Below are experts of layer 5 (counted from 0) of a mixture-of-experts language model. Rows are named gate (a neuron's input weights, with its number), up (a neuron's input weights, with its number), down (a neuron's output weights, with its number) and show model dimensions 512-639. Each number is 50 + 12 x the weight over its row's rms, rounded and kept within 0 to 99.
Before each expert's rows: a language model's description of what the expert responds to. This comes from a sample of Wikipedia text that the model never trained on.

# expert 41
Romance name particles
gate0:45 63 57 41 45 41 19 36 58 42 45 68 55 40 50 34 64 52 57 65 41 56 35 56 57 53 46 37 40 43 58 54 56 66 52 31 47 46 51 46 10 56 65 43 59 69 48 52 52 63 52 70 44 57 47 46 56 39 40 38 49 50 64 61 46 41 35 60 30 26 53 43 48 48 62 77 20 38 42 77 41 64 92 43 24 27 54 45 45 64 57 49 48 54 43 51 27 52 56 54 39 43 61 35 36 52 20 48 32 53 75 55 62 64 64 55 55 58 67 45 64 46 49 78 51 44 21 38
up0:58 48 49 68 49 49 51 53 57 37 65 25 50 54 40 59 25 59 39 32 44 63 64 61 52 53 51 60 65 62 50 27 43 49 51 46 50 46 44 53 61 31 55 47 39 55 25 60 61 52 41 35 37 32 57 63 41 57 40 67 53 58 38 55 53 56 43 58 55 64 45 61 41 38 45 31 73 45 56 47 56 29 11 48 80 70 42 62 38 50 45 52 57 61 60 42 76 54 46 37 49 47 56 66 37 37 55 49 76 53 57 36 25 55 27 46 46 44 39 42 46 65 69 30 53 48 52 62
down0:36 68 40 41 32 40 37 55 45 50 55 52 35 44 60 52 42 52 52 46 38 40 50 51 41 47 40 52 30 42 39 32 44 44 55 68 56 42 33 47 37 47 52 56 45 60 51 41 57 42 42 46 35 43 53 58 35 39 72 42 44 28 36 55 60 42 61 43 52 52 47 41 71 44 51 65 39 58 47 65 50 55 78 28 53 53 53 56 50 59 46 42 58 36 48 44 42 61 57 49 39 49 55 58 50 49 57 59 33 68 47 56 70 47 45 28 42 35 47 56 60 36 64 36 59 55 35 51
gate1:61 49 37 54 53 60 48 52 44 45 32 68 50 50 32 43 44 47 65 64 43 42 74 55 33 63 71 50 73 39 68 47 64 46 58 55 44 59 58 39 38 53 58 45 39 42 36 43 45 52 40 54 47 49 38 67 33 51 65 64 64 28 32 70 56 54 49 55 48 50 64 52 59 50 44 54 55 43 61 35 40 46 61 72 54 47 27 71 29 53 63 61 39 61 22 66 47 38 62 32 45 40 49 39 34 39 73 38 47 42 32 42 46 45 52 56 59 27 63 68 56 34 31 37 37 31 55 63
up1:45 56 60 54 51 48 47 50 57 49 62 32 58 39 51 61 71 45 47 31 42 73 35 61 54 40 23 47 27 45 29 35 54 52 35 40 58 40 34 44 55 51 38 63 51 65 57 51 70 57 65 50 49 49 51 32 53 64 49 41 50 64 72 39 47 63 36 53 43 56 39 50 53 46 39 61 49 49 34 62 68 59 48 26 44 58 64 26 65 56 41 42 58 47 50 36 52 54 46 62 49 49 45 74 54 51 20 54 46 62 80 52 75 52 51 51 44 64 47 37 42 57 65 48 64 63 49 28
down1:38 39 53 64 44 32 37 43 58 77 36 50 61 47 56 49 25 31 46 58 28 50 71 56 36 48 28 75 62 64 27 31 55 46 29 45 89 64 43 67 61 65 57 45 45 44 52 33 33 48 61 30 34 46 53 69 55 51 60 49 58 30 43 70 48 37 48 40 38 30 49 34 55 40 51 61 58 48 56 70 38 20 40 43 38 68 54 47 33 44 54 50 62 57 52 55 63 62 86 63 45 57 49 38 39 29 54 55 49 42 42 47 61 38 55 45 53 52 53 70 43 43 58 58 66 45 50 51
gate2:51 47 53 49 56 58 40 56 40 47 51 27 41 51 26 65 33 58 51 50 55 48 42 56 57 47 64 47 50 58 59 49 56 31 60 52 14 27 51 40 46 31 33 56 49 43 70 40 61 32 51 63 56 38 76 64 49 64 76 44 51 53 36 44 62 48 49 56 64 67 51 69 49 60 46 43 52 54 54 34 29 44 37 48 39 47 47 59 31 24 52 56 67 56 47 63 34 72 37 53 37 70 54 45 42 52 31 67 36 59 63 44 40 56 51 44 63 53 28 38 43 63 60 39 50 26 67 30
up2:46 61 57 42 38 63 33 59 45 50 38 22 58 57 31 72 32 48 52 75 50 48 53 48 56 54 43 55 47 53 57 54 44 40 55 73 21 37 55 39 70 31 41 45 41 49 66 46 63 30 60 46 51 52 61 56 57 75 64 54 40 41 40 43 59 49 43 60 64 57 46 60 59 61 49 49 60 49 59 40 39 43 34 55 49 57 41 60 33 23 58 60 75 49 49 54 41 49 42 50 47 65 52 44 51 41 24 66 39 52 58 38 53 46 48 32 38 52 44 34 50 50 69 45 61 32 52 32
down2:43 74 77 73 48 59 54 44 70 56 63 50 43 40 65 25 58 53 22 36 24 54 36 47 66 61 76 48 60 47 28 32 48 32 52 31 37 35 58 44 36 50 62 57 53 53 30 61 67 52 40 28 61 47 45 51 70 51 32 52 43 56 56 47 61 48 34 45 69 37 55 38 66 64 46 52 49 54 59 60 33 66 56 27 39 45 67 30 43 51 51 44 50 54 54 69 58 45 33 54 50 43 48 59 39 29 35 54 57 51 61 54 50 38 43 49 60 66 70 49 41 54 47 57 46 43 59 55

# expert 8
Title words
gate3:53 64 43 84 33 43 61 72 61 39 56 39 55 67 63 38 56 61 49 39 38 71 49 52 52 33 46 55 69 57 72 53 54 60 42 57 49 31 61 49 59 56 41 37 55 49 49 79 34 76 44 41 64 43 66 70 37 49 58 78 51 52 56 30 40 45 53 51 53 66 50 53 50 49 54 37 39 42 60 56 47 55 46 71 55 43 69 52 48 30 51 63 38 61 41 50 53 59 44 55 41 47 67 57 55 38 31 58 55 71 57 40 60 47 65 21 62 48 35 40 19 48 48 30 46 52 35 66
up3:41 82 49 71 37 37 40 54 57 42 60 42 49 71 63 42 68 62 45 36 25 69 54 46 48 34 46 51 57 59 75 50 31 62 45 51 46 16 52 58 61 48 38 35 49 39 57 59 39 71 51 38 65 51 59 61 48 57 51 73 40 38 53 48 45 38 48 61 55 47 56 44 61 48 61 31 40 32 73 66 30 49 59 67 54 58 68 63 48 34 53 59 31 51 41 55 55 41 46 49 40 44 62 68 60 37 38 44 43 61 50 41 53 65 73 23 64 40 40 42 27 54 50 37 41 53 36 64
down3:66 39 39 47 73 49 48 47 31 67 59 44 56 51 52 71 52 58 43 59 51 55 50 40 79 43 65 72 35 70 58 46 54 58 52 62 55 18 37 60 37 49 62 38 57 58 70 26 49 62 55 22 42 49 45 50 46 51 57 54 45 46 61 65 59 72 47 52 55 46 49 66 38 59 57 45 52 56 67 22 61 51 19 38 59 67 53 60 50 20 43 38 44 51 47 38 38 48 69 39 44 46 61 53 33 51 53 45 44 80 50 44 30 57 41 60 42 77 64 59 69 46 37 64 55 34 42 54
gate4:50 26 51 65 48 54 46 66 34 50 52 42 38 41 30 65 66 50 55 50 69 49 43 83 37 55 55 53 59 44 67 52 55 57 46 30 49 54 52 54 72 43 53 67 49 54 38 67 66 59 52 65 41 50 31 25 60 44 70 58 40 42 50 50 55 67 50 52 65 47 66 53 74 46 52 48 63 35 74 68 61 42 40 63 63 53 57 46 72 44 56 38 49 39 43 59 33 47 59 27 31 42 67 35 27 69 48 50 56 33 59 51 70 49 60 44 42 49 36 52 37 59 47 43 44 60 53 63
up4:53 75 70 48 53 47 58 41 48 69 68 41 23 62 70 50 47 46 69 65 41 44 57 32 76 53 40 51 29 48 47 52 58 40 72 38 46 59 52 64 52 53 61 26 60 60 46 57 30 65 32 54 53 43 43 65 56 57 43 38 59 30 56 36 38 30 53 45 55 52 27 44 40 41 52 56 18 62 34 43 38 39 59 33 30 54 43 39 40 64 46 39 67 48 74 44 61 51 53 72 52 52 59 73 65 52 52 48 46 48 41 57 18 61 44 50 57 40 48 58 39 53 44 54 50 44 35 33
down4:44 29 70 39 58 48 53 39 67 47 56 58 56 52 40 50 75 60 40 69 25 38 53 76 52 45 38 58 40 54 55 49 32 40 48 61 62 41 66 49 59 60 67 51 36 49 62 59 45 48 50 28 58 58 44 39 42 31 42 42 31 46 40 56 43 53 45 50 67 45 50 32 42 33 45 68 54 35 69 50 43 45 60 61 38 26 46 59 57 68 46 56 57 49 42 58 49 59 65 54 44 37 82 26 31 50 52 38 51 43 57 47 17 41 52 46 54 54 59 37 50 63 57 63 56 69 45 51
gate5:47 53 75 41 33 48 44 48 53 46 59 61 41 64 69 27 56 50 66 39 64 70 50 28 50 48 50 38 57 47 62 49 47 72 60 45 61 49 46 46 47 29 58 68 36 50 53 16 46 57 40 62 53 33 44 57 55 50 26 41 57 55 66 41 34 64 48 59 48 69 61 41 39 53 64 47 54 56 40 53 52 61 54 62 50 69 53 50 39 57 53 44 40 58 51 72 47 58 29 38 59 53 50 54 81 48 47 54 31 41 65 64 44 38 74 42 49 61 36 24 52 56 46 40 59 58 47 52
up5:53 50 37 51 46 31 38 60 45 49 42 41 40 45 51 52 62 56 33 51 45 19 25 63 55 57 45 41 42 59 36 48 39 38 44 51 50 45 45 50 40 58 46 63 42 51 44 65 68 45 54 43 36 63 44 31 47 54 43 58 57 70 50 54 42 61 36 54 70 49 54 57 64 61 29 35 39 58 53 69 57 53 83 51 46 40 38 42 52 47 56 66 47 37 51 25 42 59 57 51 43 27 66 41 28 49 46 57 43 57 47 51 55 49 29 41 58 40 63 68 59 58 60 47 55 60 56 50
down5:66 51 47 45 43 56 29 45 49 50 45 76 51 40 58 51 50 61 45 34 59 51 54 53 48 66 35 49 50 52 59 80 51 45 42 52 19 75 62 55 61 45 57 39 50 54 52 39 51 51 18 57 57 32 44 76 51 50 54 33 57 56 48 34 69 54 43 63 41 63 47 50 60 54 37 46 52 56 73 51 26 44 42 48 56 40 50 60 68 33 53 65 58 53 44 52 45 54 35 41 99 59 51 42 60 36 61 46 42 58 68 48 32 41 55 51 43 41 37 42 30 34 53 45 57 29 43 54

# expert 13
Technical and proper noun heads
gate0:59 48 58 50 57 27 54 34 45 60 29 42 40 59 29 64 48 53 47 64 65 39 36 51 40 58 23 39 46 48 52 57 35 47 56 45 45 53 47 42 37 46 44 42 50 43 44 52 58 44 36 50 44 74 65 61 58 45 41 28 58 52 49 20 47 54 59 57 52 49 53 23 54 52 41 35 44 26 51 49 51 64 50 49 58 41 62 53 49 48 56 59 56 48 80 76 44 53 62 31 59 69 42 28 48 49 60 35 46 47 44 48 40 54 52 45 50 58 42 51 35 51 68 38 43 56 46 42
up0:48 47 42 66 51 70 44 62 48 35 76 48 49 32 64 33 30 48 48 40 23 61 58 55 68 31 53 53 61 47 44 47 61 49 33 56 51 48 44 57 67 53 60 54 43 59 49 46 47 58 64 42 59 30 45 50 50 78 68 76 53 41 57 54 56 54 40 32 45 51 44 75 56 42 59 64 53 63 52 45 53 36 49 60 44 55 44 54 42 54 32 46 35 49 24 12 65 50 40 55 38 33 46 70 44 63 47 64 56 54 50 51 65 33 46 67 43 36 56 56 60 55 45 56 62 47 61 48
down0:71 64 56 55 50 34 39 45 49 61 61 74 39 40 58 59 59 54 59 31 37 50 21 33 35 48 34 56 65 56 58 45 48 62 43 65 56 66 76 55 45 40 48 54 54 46 47 52 35 47 39 68 47 58 36 55 54 50 29 61 74 64 76 40 49 58 43 57 54 38 68 43 52 69 66 40 52 66 44 42 21 45 47 63 54 25 49 60 38 41 42 65 59 67 63 60 45 43 45 50 31 89 44 49 32 28 47 44 43 59 46 56 60 50 40 22 53 55 61 67 56 41 46 26 42 63 37 55
gate1:36 57 55 36 79 63 61 83 56 68 49 52 48 39 64 48 37 64 30 41 59 49 42 57 22 48 52 54 24 54 56 54 28 35 67 55 52 41 45 56 61 52 35 49 57 50 44 51 59 41 62 48 41 51 45 33 58 51 66 41 74 63 65 64 58 40 68 42 62 51 45 35 52 65 54 44 51 59 59 58 64 73 62 38 61 33 58 61 57 55 54 41 50 58 43 41 52 42 48 33 60 49 31 56 68 61 48 49 68 63 49 42 35 49 44 63 57 18 40 35 47 52 47 52 63 58 35 57
up1:52 44 44 63 28 55 36 25 55 42 53 46 49 59 39 67 56 39 67 55 56 52 43 39 64 43 60 52 62 73 62 40 83 71 28 41 53 54 43 52 59 36 72 43 41 61 73 60 40 58 38 43 65 47 52 56 66 49 41 71 34 36 36 39 40 47 45 71 52 40 49 70 44 27 42 59 56 51 58 41 38 29 38 60 30 51 61 30 46 44 62 59 57 33 38 63 55 41 50 71 40 60 76 48 47 26 48 48 46 40 50 60 55 60 56 50 45 78 55 66 47 51 54 51 60 42 60 40
down1:45 53 38 50 31 40 48 65 52 68 52 39 45 55 47 70 38 46 43 41 59 41 46 60 48 63 49 27 40 34 33 46 38 48 65 65 48 50 71 62 53 47 35 42 64 71 75 58 51 58 53 62 46 71 37 66 56 34 61 47 47 46 61 41 56 36 45 35 50 53 51 38 41 44 53 59 54 54 37 75 82 57 58 43 72 61 37 69 44 60 67 62 36 59 49 37 51 60 52 40 40 44 58 32 47 43 61 41 44 56 48 49 69 56 48 60 40 36 71 53 32 35 47 48 23 55 36 32
gate2:67 34 44 57 46 35 69 49 50 54 38 40 48 41 44 57 61 52 35 50 45 37 53 48 44 51 55 64 64 64 52 48 48 56 41 93 35 62 56 47 29 34 58 41 57 53 42 57 48 51 58 66 59 69 37 52 46 34 41 47 38 54 63 60 75 59 54 58 38 59 44 39 66 58 50 23 40 42 59 47 45 50 52 39 74 61 70 66 52 56 63 55 33 44 61 67 42 50 45 58 64 56 57 57 47 48 34 41 27 43 46 57 65 46 44 64 41 60 49 41 60 53 37 61 60 52 37 39
up2:56 61 50 53 44 24 50 55 56 33 34 69 33 22 42 44 64 62 58 43 31 50 27 18 38 57 59 53 57 49 36 39 43 72 42 63 49 44 54 50 47 40 47 75 68 42 43 55 54 60 50 39 40 49 44 39 51 31 40 28 56 42 46 51 54 38 55 53 33 69 59 48 50 56 56 48 41 52 58 32 44 63 62 51 56 50 42 47 78 81 56 48 43 60 64 46 65 39 52 49 40 55 46 44 58 40 61 49 45 41 57 59 57 57 59 46 43 59 39 38 49 47 40 54 42 48 45 61
down2:52 67 57 48 63 54 57 73 58 46 60 51 51 53 36 48 59 48 38 43 59 63 65 83 44 53 25 76 32 30 50 59 43 58 45 58 41 49 66 62 48 76 36 47 21 39 39 83 37 37 44 33 41 62 72 48 52 50 46 48 50 38 53 34 68 34 54 61 56 40 76 68 64 60 49 63 67 66 59 65 48 67 58 45 36 25 45 55 52 31 32 59 63 61 48 41 49 31 55 44 62 59 42 35 47 51 38 54 49 50 51 66 44 39 71 48 60 40 61 41 35 59 50 45 47 63 73 53

# expert 34
South Asian, Slavic name pieces
gate0:57 57 53 37 67 59 38 50 38 44 61 47 63 42 65 46 65 51 45 56 51 62 13 40 71 48 53 56 59 40 57 34 55 53 38 54 57 34 57 46 55 52 36 38 47 54 54 36 40 48 47 59 20 50 82 68 43 46 52 40 46 53 15 55 43 47 52 66 58 46 31 61 48 53 32 52 45 70 60 64 64 43 53 71 55 53 53 58 42 54 35 55 61 58 59 62 66 64 46 54 55 67 60 22 60 43 28 58 47 59 55 21 41 47 63 51 38 49 51 62 50 41 49 53 51 73 44 42
up0:49 42 47 20 40 64 42 43 63 64 21 45 22 44 65 64 39 51 53 52 52 44 36 47 56 63 49 65 50 41 57 67 41 28 18 54 71 67 61 50 66 58 42 50 43 51 58 42 66 48 50 60 50 60 42 52 47 52 45 62 37 50 53 79 70 51 50 40 65 38 47 52 52 36 63 46 41 59 49 66 46 38 24 82 37 48 34 58 42 47 41 52 71 74 61 49 54 59 46 49 55 49 65 46 24 67 36 47 51 56 51 29 62 54 55 50 62 79 46 60 46 42 34 36 42 54 59 45
down0:47 65 64 72 64 49 26 58 58 41 55 35 59 45 46 44 50 32 34 56 42 48 37 60 40 42 54 47 39 71 43 46 17 69 57 35 49 41 70 52 48 44 16 67 52 47 40 42 25 53 47 50 44 38 39 43 59 34 44 41 99 34 59 32 40 58 61 62 59 44 50 48 20 44 43 58 40 49 37 53 27 60 68 57 38 73 45 55 41 43 63 46 52 30 61 70 45 48 26 50 67 55 58 64 46 64 52 56 48 35 41 38 41 48 71 66 34 59 65 38 66 46 73 43 56 45 53 46
gate1:46 53 28 35 38 54 55 47 33 65 49 52 58 49 44 61 59 42 60 57 61 35 45 46 49 48 57 57 30 63 73 45 61 46 41 35 48 63 40 56 44 45 51 04 40 43 41 31 30 65 47 73 63 56 74 49 57 50 49 42 65 51 64 43 40 72 53 61 58 52 53 43 53 45 55 35 44 58 38 24 66 40 48 41 48 22 60 29 80 61 33 46 55 41 63 39 38 60 54 61 33 40 49 22 46 30 29 20 61 52 41 52 58 52 47 36 61 65 63 50 34 44 48 58 35 44 54 82
up1:33 45 33 40 26 50 47 56 28 65 31 39 69 51 70 67 44 48 59 54 67 49 42 46 52 43 37 46 48 63 68 45 45 28 54 50 44 57 47 44 38 61 45 21 36 42 54 27 43 52 63 67 64 31 78 64 73 59 32 51 55 66 69 51 25 72 46 84 55 41 34 47 57 41 65 42 58 58 44 37 51 42 34 43 52 31 62 43 57 61 43 59 54 57 49 55 56 61 43 43 45 19 61 36 46 51 40 35 44 60 33 34 50 63 51 36 53 71 56 41 35 39 42 63 45 55 65 60
down1:72 45 66 62 47 38 57 57 77 55 55 58 61 61 61 62 70 61 36 39 59 56 45 73 55 57 57 70 45 57 36 48 45 27 40 44 52 53 49 51 55 49 62 61 50 71 55 56 44 24 68 67 34 63 62 62 45 43 66 66 43 70 44 49 66 39 48 54 45 38 52 64 77 67 48 55 40 54 48 48 39 52 69 59 35 51 63 48 43 39 60 43 37 47 60 49 57 12 30 57 48 65 54 67 53 27 60 55 47 67 56 31 43 35 52 43 35 58 50 46 56 35 46 48 53 46 44 64
gate2:52 55 53 35 37 77 42 55 30 26 64 34 54 57 34 70 64 59 40 52 51 51 35 34 56 46 62 35 33 51 67 61 32 50 34 32 42 54 36 56 38 45 72 43 46 55 65 47 44 42 58 35 66 38 45 49 50 52 57 68 43 43 36 41 66 72 62 57 43 52 45 53 42 49 44 57 54 69 43 34 38 40 63 71 57 67 70 52 46 57 57 55 40 60 50 44 77 55 70 57 67 45 51 59 53 72 40 44 48 72 46 62 52 51 56 47 59 76 56 40 55 57 46 58 46 48 50 57
up2:41 56 52 67 49 56 50 60 39 48 41 29 48 67 18 48 54 57 55 36 30 50 56 31 77 60 50 34 25 38 57 60 67 62 88 44 31 56 23 74 45 40 53 56 52 60 50 47 64 61 50 44 42 44 44 49 73 26 36 58 68 51 36 48 61 56 52 52 50 57 57 39 51 46 71 67 60 40 59 72 51 57 65 25 50 70 49 39 38 23 37 63 66 46 52 45 54 35 39 56 46 61 52 76 47 69 50 51 43 53 57 35 68 58 39 45 49 55 55 29 40 49 39 70 37 34 65 62
down2:52 57 26 43 71 40 51 54 41 30 58 75 50 55 66 67 34 48 45 51 34 58 49 39 61 52 47 35 57 38 53 61 47 50 57 65 30 41 42 37 68 62 36 52 32 50 58 37 66 48 64 44 45 47 45 53 27 30 36 57 49 59 36 42 41 70 71 80 22 45 62 68 44 63 47 49 59 56 29 53 39 46 46 60 20 59 52 60 50 39 57 62 49 70 51 39 46 55 50 77 57 64 26 32 58 16 65 35 27 49 40 46 47 66 50 51 39 79 44 36 48 64 69 51 42 64 39 38

# expert 30
Surname and place endings
gate0:33 43 71 15 54 43 57 39 64 72 63 40 52 57 56 51 60 39 51 64 51 41 22 65 48 51 44 43 56 29 67 68 63 69 59 51 35 59 54 55 46 33 60 29 66 53 34 40 45 46 57 60 50 44 53 56 58 33 37 52 23 62 51 39 40 54 47 37 69 37 47 30 52 52 57 51 19 60 45 72 59 65 65 33 62 40 54 44 37 45 59 61 42 58 31 50 47 43 41 53 67 70 54 63 57 60 48 56 46 59 29 51 49 26 43 57 47 29 59 61 51 67 48 52 60 50 47 31
up0:66 52 46 65 70 62 53 52 60 40 35 24 56 60 58 32 58 42 32 70 61 50 46 65 29 23 44 62 47 57 48 47 48 49 46 44 30 47 70 22 46 33 42 47 42 47 76 70 58 52 57 44 40 50 22 49 38 52 48 46 56 51 40 33 45 51 50 49 63 60 55 55 37 24 44 56 49 65 63 38 53 54 65 69 48 72 30 50 48 59 43 54 71 39 64 51 50 56 68 56 63 52 51 55 62 34 54 45 61 75 26 57 42 61 57 60 45 58 49 40 68 49 57 50 48 59 51 55
down0:47 43 61 45 51 50 55 55 31 48 47 58 40 44 55 59 57 61 53 40 63 54 52 57 44 52 49 58 55 65 48 39 35 68 51 29 59 40 47 48 72 27 50 46 68 47 35 43 70 35 24 40 58 30 49 46 70 42 35 52 60 54 62 48 53 27 57 41 54 57 56 51 50 32 49 67 61 46 47 61 31 45 41 65 47 23 42 49 37 38 63 41 57 46 60 79 53 53 43 56 32 49 53 62 61 52 27 40 31 52 41 55 61 31 52 44 23 53 59 54 54 33 29 32 72 56 54 44
gate1:58 55 43 41 38 76 49 65 59 42 40 38 67 55 46 46 36 56 43 43 55 45 71 47 49 66 35 45 63 61 69 69 74 34 49 26 61 60 27 47 49 75 59 33 55 50 38 47 51 67 56 39 44 53 50 56 63 49 50 52 48 47 60 57 36 42 60 69 39 28 30 53 54 37 48 50 57 47 65 59 65 54 49 56 51 56 32 61 59 47 46 51 60 59 51 59 59 72 21 72 55 66 40 58 55 56 46 35 78 46 55 46 44 68 52 21 44 46 44 40 42 43 55 59 56 18 46 68
up1:42 59 68 63 65 21 61 53 35 49 46 62 46 37 56 67 69 32 55 45 45 70 52 29 61 44 57 58 49 61 46 37 59 55 52 71 41 52 51 39 29 51 43 59 33 29 40 44 41 37 52 44 56 59 58 41 58 53 56 60 72 76 49 70 49 54 54 51 51 57 52 53 52 35 50 54 35 48 34 46 49 46 62 45 82 51 53 28 42 63 50 53 36 43 47 38 58 33 66 39 48 24 61 54 53 61 55 45 48 29 36 52 43 67 40 49 59 51 74 49 30 46 52 42 59 57 46 52
down1:37 36 50 39 45 36 57 37 63 62 49 64 38 57 54 58 43 49 36 60 52 34 67 51 41 55 28 54 56 60 55 53 31 58 56 55 64 41 81 34 34 39 52 39 54 49 43 67 41 67 42 44 54 56 59 51 65 46 34 68 20 55 51 30 42 47 61 27 52 57 48 45 59 51 37 40 59 48 53 49 44 40 36 41 40 38 66 61 56 34 41 59 60 59 56 37 46 60 22 68 63 52 44 22 68 40 35 64 62 66 50 61 62 29 27 40 42 48 52 42 63 52 23 47 57 66 55 37
gate2:59 59 59 40 63 29 43 56 51 53 52 28 44 50 65 52 43 43 37 54 53 64 51 45 51 70 46 47 40 57 37 46 43 31 37 64 36 54 45 37 56 54 54 36 49 41 41 37 46 48 39 59 61 43 52 67 26 44 55 23 39 54 41 48 52 51 69 53 70 53 56 48 59 24 53 42 41 64 47 70 61 42 57 41 35 43 42 59 57 59 24 53 49 44 28 39 50 28 45 59 49 50 43 58 47 49 60 67 46 55 50 50 54 33 67 42 84 36 56 75 50 50 44 58 47 56 42 41
up2:58 40 66 30 42 44 62 27 46 61 51 56 73 80 53 48 54 47 63 52 54 28 57 62 61 75 71 73 65 42 37 38 33 44 56 55 42 50 46 76 71 58 57 33 60 56 62 41 49 49 43 38 35 67 68 46 42 40 50 67 57 48 40 63 52 38 44 41 68 52 64 57 62 40 53 60 61 54 47 62 57 44 50 54 30 46 64 56 60 57 47 58 51 39 47 55 35 21 41 61 55 49 35 45 43 58 67 44 46 42 37 60 51 47 52 47 69 49 40 78 53 42 32 60 50 62 53 57
down2:62 48 22 61 64 62 40 31 42 44 74 49 47 45 57 56 62 45 35 53 49 55 27 49 56 52 45 37 43 32 55 51 39 41 47 53 45 62 65 58 41 55 50 61 64 35 33 52 45 40 31 64 43 44 71 39 59 53 31 38 41 57 49 21 43 57 46 53 50 54 44 46 71 67 69 38 52 72 58 56 37 70 43 43 52 36 51 29 44 37 46 45 42 50 55 27 40 43 27 35 58 59 46 50 66 53 41 58 62 36 57 73 44 86 60 56 45 60 84 49 54 53 60 61 34 48 48 50